config.toml
n_layer = 8
d_model = 512
n_experts = 16
experts_per_token = 1
d_expert = 992
d_shared_expert = 0
activation = "squared_leaky_relu"
moe_layers = [0, 2, 4, 6]
router_score = "softmax"
normalize_top_k = false
routed_scale = 4.0
balance_loss = 0.00615
balance_bias = false
init_std_router = 0.0251
lr_router = 0.000307
vocab_size = 36011
norm = "rmsnorm"
norm_eps = 1e-06
tie_embeddings = true
optimizer = "soap_variant"
lr = 0.00753
batch_tokens = 131072
seq_len = 1024
train_tokens = 1736000000
steps = 13245
dataset = "wikipedia_en"
Below are experts of layer 2 (counted from 0) of a mixture-of-experts language model. Rows are named router (the router's row for the expert), up (a neuron's input weights, with its number), down (a neuron's output weights, with its number) and show model dimensions 128-255. Each number is 500 + 40 x the weight over its row's rms, rounded and kept within 0 to 999. Numbers have three digits each.
After each expert's rows: "gets" lists some tokens that make up at least twice as much of what it gets as of all text. This comes from a sample of Wikipedia text that the model never trained on. Tokens count by the router's weight.

# expert 15
router:535510476474542555520493547515495491550478496527488459430504580490444422497551474535440504513473468596489546552482514419586533461460417483448503479463575516509515444499434517455509515537499595483592493485559561519524553451450517501528493508502472519510496440494487508514524570537461495486488506540485503527442420517511516465514459464499490497550546422509512535476578516483480606560494
up2:397458510515478476546563553556521549501499520529478486473540500483454457444489455501518516422516498530524453555462541590512530533463459476426487478563447472565507504519535477564510516464559549481473527452515453503498433503477558458526558530513455488517445483564491555532535473524467465465510536459526503478547506510527548469509477550526497439541459515448546508515512462465409505485588
down2:513525498533521500483526533527507516565532547503424485471545494523470475509530574515539448508604481510545460586493466492495528505483446503509555547472468462504510449482539531467503438437432508513380393485523484464450501493475417542534543472512470449421463494497501519516461492504491459495508547549502488457488421426463522493455457538477454519510445524558493536473496470417600442479460
up3:498560574443569507516498499527486458503519495485475509423459554514477566565519535507504471587506465463387543499512422506460504488470500514504525453545469581578490499484508419534472484503553557553543543506553500564517550502486484500510468543564441592478535470504562535519495444536518529479487503529507512519521560479510540504552477517495550536490474483528471506475537463500493525441507
down3:454536538553533438491466435489503483510503550443428499452489413552520552519511542555505542488585454527419516519514492504466524546515432471517484554496433446479474494533520573538503438475581522489541461529531526561485476435517490518566528475525472526510543560538496532475476482574554526478535457507514475493544506480474453515468513499504528520546520507524514475446513525537512559490458
up4:510554490398479428509510608499462567495524481470468500512513513517519492506491475460458508439550435477526455549499470456438500488444543515543520539483440523500520408456457497486510535557512609504523477491491500557561481510524500584427449523387462540521491447551513536507435480562505525511450478516575556575483571575571552496538517513512481538554432473540507570492532488461503572487544
down4:482413533499502588491481473525432423467430539605457497498441478505536495523485464463534520522592472392484505435541514514467569464519573507441514496505403505482517466556493522486500510426438456476460561493479486476511491543574449540492398489444435521523452524497537628454462558466509487542496474568533492440438585438520560519487512521473471473483494540512592422456483435462425454503480
up5:561454525464511504437522610537473446550466457506414540546474513441455552514508561510514451500490453517461449500503516457402465533539485457485505471505468476516559485388463493501482451498520538549440504466573525448510508499477502572504487615446515499478495517504499498561494475486537521543458571528538512507522533527451514537521488483571503468500528519491519553440502526559455505553529
down5:508523535427511514476475527500500538554508471482411491505504519547509499498518482531520485551462484550486458474460521479510505470484493422527523557499431547540520518494478416494497522472482556444511529571410529518456495472457503462509507535477430493464482447442503440483461525531456476465461510516394513551577497556439529512509439477609449495542538476486496504478532521566503519509504
gets: "==", " ==", "===", " ", " ===", "===="

# expert 7
router:452508485464488516436549542506568579455438443540550498495569479478493497529472459470521574490505549470477497511474474604498478471489496535554430559421571468500507507509547506462441450478473519526443497577438520519477524507561447568516552457481538493474547430436468435490493510467444509522471451469537543480540453460511547468461461521558535525506461487511490502464442469554540523559477
up2:536423570528495521497546525509506595596504543535527496590410512484467501532423421478514475518510462551512475486483460512485457491477518459470455541612517479480451547526546427503467451468517526479455493526431561518496438428552487478509488552502485475485545532446520462505523549449545573456554474506494444472486446538506489513488525521501470412464523478534503557529529485514524490524468
down2:502514525465554505496478471509515474559464479517581508435492516564560464524503498498488558515516504467444547521558462472507498470529512461506448555544490512444451435570504510479509518438499496476543466542445475506459483539511571434565518577515486522571467476496522511584535489448430445485505498463510565495509510450524579572559539494409519428579486487526494555499535537467498499574548
up3:470503505494452465546410461565459516543527455484546476511537480521585482465547509556480550503508459509491520479536570536474499534450548535584511456486391563485493504604457511515488497527485459496479494509459514512511491527522487453499404435562566486477465450460540462514429475543542480542540495571446527466551528514447509504513488513505519470411460470476574502477520519471497519515528
down3:488467504548453537442583427533470526539470452551472507478493508481493421521535533496461506502495488486454428515540525482570503470463522498433469502522562447529471478495459538578531458486486542500555533488593504517432484523461541531504538402468498521463489493429506415553493494478555555495506541529474493490508497463423500560486463525527484477406515501526516442525494524467504503435491
up4:526423453501511482470482588528464497501511435548553455437428524492460485489535503499439541512518490422521515450542486464506553479521551501486567495510549496532500523515505499517479459469528489472417458462482502436452558459474464465502504505520518498526447553463558579473527521466515476516436482481553555466449554508535545472495458536518499511506487488472545428495523487531475539547521
down4:518560514496537474506480559525542507507534461514462517484481447509499457541482541502467581491533521532449486522514552556497494443495484565528521488517484525447527471502530501575397525541479550485535586495585500472505498476522512472424474479469471484479510523421527490454443494544478515530527512448548482482471528486554514478525540474558477552568468479555444482494534520545510461505529
up5:581453478520478454519442546501515533505470475504481490424497479582450459452534472538547478502504506450476481502530530484524516480498497535490539486498498492508504462501530505517541488554522510467479474527509491484498506460488515530563528508590505550477549512457528522467552493550484474601546483533425518535509510474541500469537514502537542507477473489438480503507564538473562567515540
down5:450451526471460503546487544484572515479547498501419419549502525448558480492536547507502454500493477470454443516527470567480601538498443519460540443402483498537612516478465511509462453541508497527489449495497549476511549536516511504551576540480524505561484527551493578491513490575465464538526469411465467534488506509543496513514462452475478432437484558447529525529474504549445518544526
gets: "-", "|", "\n", " |", "=", " -"

# expert 5
router:464455492483495496507463552545488479570461487412489391546486501536455555513499464432543453508517539449486485523500488572448458541528573433511512490485595469450399503502525547530515502488496527493500497553481486511506488440535419534515482478570539465466447469507537513500469525459475446519430451553468486410533402483561501548571488494497551491479452513532516467459539480489534482477502
up14:511514432445516554528529516482487438517551541474531507564442526427483519488489484503494494459477460475490465499564443543481484533487501573476484531471510548568511411416477521474509474507444495456525528475485525481522580445407568481515450497556484518473567467487448491534456554507488518517499486445528486529478494506556432505504492409528474582580393437506470489494491518516461485482480
down14:462517494518531496487503492515486545486543515457525390475483525603565506557459480537460433464522419526544504509469378433522428556503453568534514448513518508505432541595479541507563561508536411470469499478509512556465470506486525534492497434487472520479512462507524529484510510494535539508478486495556511586490531509513497507515512490464499448561510518432539618517564477524495488474493
up15:521468515446523506476475489520512490509502464392468554494477473495570549454425480468529444518522477422543522517499470568554416559465463479485515487538511504490447489459557476445501533551532508487462490474467478419516491472569420470543527459534447433535500505479545520489505492501502510522546511535470504522533474549528439579585554498491481453530474479548452426514446486526531513491541
down15:558469551481507475518499467539490513479478497438450532504519409455494561555538451495464488469419508431526557558575464480533476600535494550460470498491517457493500477555564480516518522619513557493453480508485440456565470505459504456506517510519466489555453519481506481471472532530503490481499491519518514514456470538475506512583543467482548523534571457459489524482523527488515502586471
up16:528496532468484488483444496520489476513525559497521580485479558519468464466495498523608493499469444520456534570522528448474484494439426484488452605497457560515517453431523420480527467503539509412517499509542558514524478459490494538509510420554464567519435533465501512479514439514487433514509519501567565433507492533468526448532503513524425446490552440477453543477510465541508479510470
down16:452505478485500514507509493433496515568509517512567486499463559418494446471509485537489484426515524447580508484482556532531497513485503483492472574454514464479516493511463479526479491513476493466526479520559521536482537517466473463452485534463448506491524501445477484533539496543463498454477530528424491497490485487480494458473447510478507494510471508519457594529461532448555515529503
up17:536501508474541499500539537552496445457522507476512526516471479496511496512484430498531498470529559449488469477468556520580534488506529472513465541452525456521474453501567464471490553486465489475503545583526460499490510557442498593459569452550465477515491452507599483536475528530483471527534517490495567475511544500504475476529546458448577467478513579511446434567542494535585539506564
down17:487488513459551424505507427559527498511501627581469493579532535528612453491545489493557560549486461500564539504492509523472466462426399522537464491508527548497618454461518481520525519466531529479561499504543504496544528461464500552492500559503536532474539497469495475506462553523462494468543520458493539504572514550463496527505546499443531500477494514552549490509502486522510434542578
gets: " that", " de", " which", " who", " known", " De"

# expert 3
router:576500491469480487511504462526544568466508434411450509513483413486490520481467486487523428550492541519503539505466476492493506564547527479549455470520550553413486486545495474519489529510540528476476517484523557540494504626481433455519604481469466543461547469506557533535565545513509550496577568492512488442540492520550515517590510479509522506521533477576532452590492535484480507538552
up2:461418512532474502534505450515490485507516517530518518477445491565555447471495530460493522505544461529529483440429490450463495491441532475487450460462472478459515500523555577540549568579525551475565446478520526435435418485544470553472523408551534466522473524462580506484460562553503540520582550520546593490536519555495462525486534511498525512459568504528519519520466523567454555479506
down2:512496518449538455529462463524520386513550490470488501486496517511492504495573533487559488462495533504493515467531493453519485527520576495569532514506423483555552489500516521521397524489450454484518515448466416442442453484517418497543547516484511444421528494481520617533599545544505464416606518422535471562528445556579467478459491541475531477510515480467425489470464440486511444526537
up3:522566497500475476483463501572439549494470468473514488476456472511496393499463455516445408552531546533498444487505444547466501462451511389425450470439465467564490514522507527498437524467436455550469537518489392471496545504540514476468425490496509537467483495541575551483519499580517449467489505539484456549491455581565481562546545506502510510544506458442615583489445635508512545527468
down3:494450517497473498450469586541473489475528577491464484506468474531481503477446472505535519509550513506579398454479446499523511522493570414394516457459539439557476470516554543554446504515541596524584517492473449490472491559444447571575496524523457511492467381536454522523525516495496508593471474581490482442483472464460556588524517491485497409476453514502491482535518523485545502515493
up4:556482523453515529509498431491511565482472434526498447489468534501394607526512442507451527526558486462476456488498553547504497568489501515511501502430504588483530455489437460417468511476540542515440507540427479575473534508537472535587579478516459511536488451480528435474492414516459501596506482460493514463441481539525529531487464445500496485478459507598527525476493484457548549516485
down4:514510501493472534518487433470496436490532570567551498526542495529467553411548477556524497514447488486492476398466485538518557474447547472524570547533485488545483497574451436499465505549470443494403485492501404493485515515454473476450583472454458442413516411514500517533506559535529554471455428468553529504445441525482546529441533504534599511560492475582566496476536473468551486494502
up5:498555466535517516438532497475485523539423502534490513510538481489491487459511431548487587472448452388518478503570516482499532486537501482516535435501455534481587450521551500464537474477404448481499464472496535447517484555508463493514484492542429464566451488490561490523421418444528457605514528460549532431501453552420527546522417420470526441483547565522537500523475442517510483441429
down5:407505546525531505497497502500484470483536473544506506467526541505507528510499457496494536483494432483417496490453472515591529466505525534484495541533490508549512466534515465496438477463507545425517475494492565533549512553503396471465512523516509463460535549508493461495420491518514492486584503480509445579525534598528522483477563505606548524477479467504504477547484424472439464491435
gets: " in", " In", "In", " two", " other", " first"

# expert 6
router:415517475554532453523549501484562552497561471534465463578512541487546570505514506429509506499453527416576433539512596552516492591536445443500455546509511580512474553465484461496465495507491491543507562551442462527479489489526483495537469435460528487421554429506489469408547527457493494535444472426491529489462519466521494551548477430441430563539498509518553430417441421441547487605455
up2:527561464497527480493417485543577466537518542552490445517508395450467503436505457501464497536528466516514465443451533513526496519477492467496455582476487542481404587462443509619455452561462516465442526510521505504525474415463483568446483476558524542520455496492464498453473509511500506539547528568513464441535475491491452464466486486495555461573441494489453496497537526495480498560482
down2:521454447477497539478536543461480455581523440472566515509487448473529436450492510508424473514558526533493537506492519400426472542512477472574447543552507481515508413466565483493477484461501501546515467494473583489526492537474506500570482518414509552531526526468550441471488479550471484513581523439537513479483467479506472519453523504512494454519480519468441512514499505502519528498509
up3:528518482454483426466511510466485512486483524518561514491480500449479502418548483506405460458498416586504470549521517470451509500446419452490486461453511450541435536541437477468455372489488511532459486513494524507541449515357508500548484450427528472481457461459514561488480508473475556492498542562484498596497442509507579554439510540434468483519548529513473495500477524499447542464525
down3:540484493499500575499485479471503531502545422511440480416465507531568493534519451488499492462465536495482483475454422525434488453476438454488464454510473545518465502531489479543543544486517427416387480516464465568482466478504432502532460520462527581445528548478519465456489451443476565535487577542562545456479464500510494586453510503484542499475469467482509490528502532483489489520458
up4:551512447440445540469520491520485503496509499528566447480517468434514454560544495493503522578541477500489487507446544456526509426516522482487536506462489534589495490519444514473525484504501546473498528559539453545454469487444493521487583457539499567544548484395500516505550513538535476513558552461528484518515466453500486533474462492519524506473536543473571484521512473554529519449532
down4:526555493516510502518433451491579566502492456504467518510485534437486517492550484447581546452490518471476540435503437491422569509468435462517471567503490456458501510493524452578492500481422494423552540473465459520543522555567475471538488507427513498454443492567552549480493474563446512533499419569555480514463480512590535527532581462460551494504492517467478471553478466452424491510415
up5:476527533521571475457487454490508564433516500537603517468552472475485494537506417502540529487467535515469523502487554542558491480517579535494406484491476484460526496438446524430519453580480560590439486479570492548507435467488516399559560493444457513510444472427559494492540525471503547562549528478531547497492491503567477488520516483446509511513505513554517487434502597471508516505561
down5:531407427569444474457433510529557464520485535419426473570407540533545519467522492463497523415490539486466486524530458442531486491565420563443536433514471506524506499504544509491551476483469479459518522555379505475516523595460487511544494516479508523566457548506546496568488487571497620520512485447580531586467488520509538524506507472426528446527488498481487520481517528546489466460473
gets: "\n", " New", " \"", " '", "\n ", " \"M"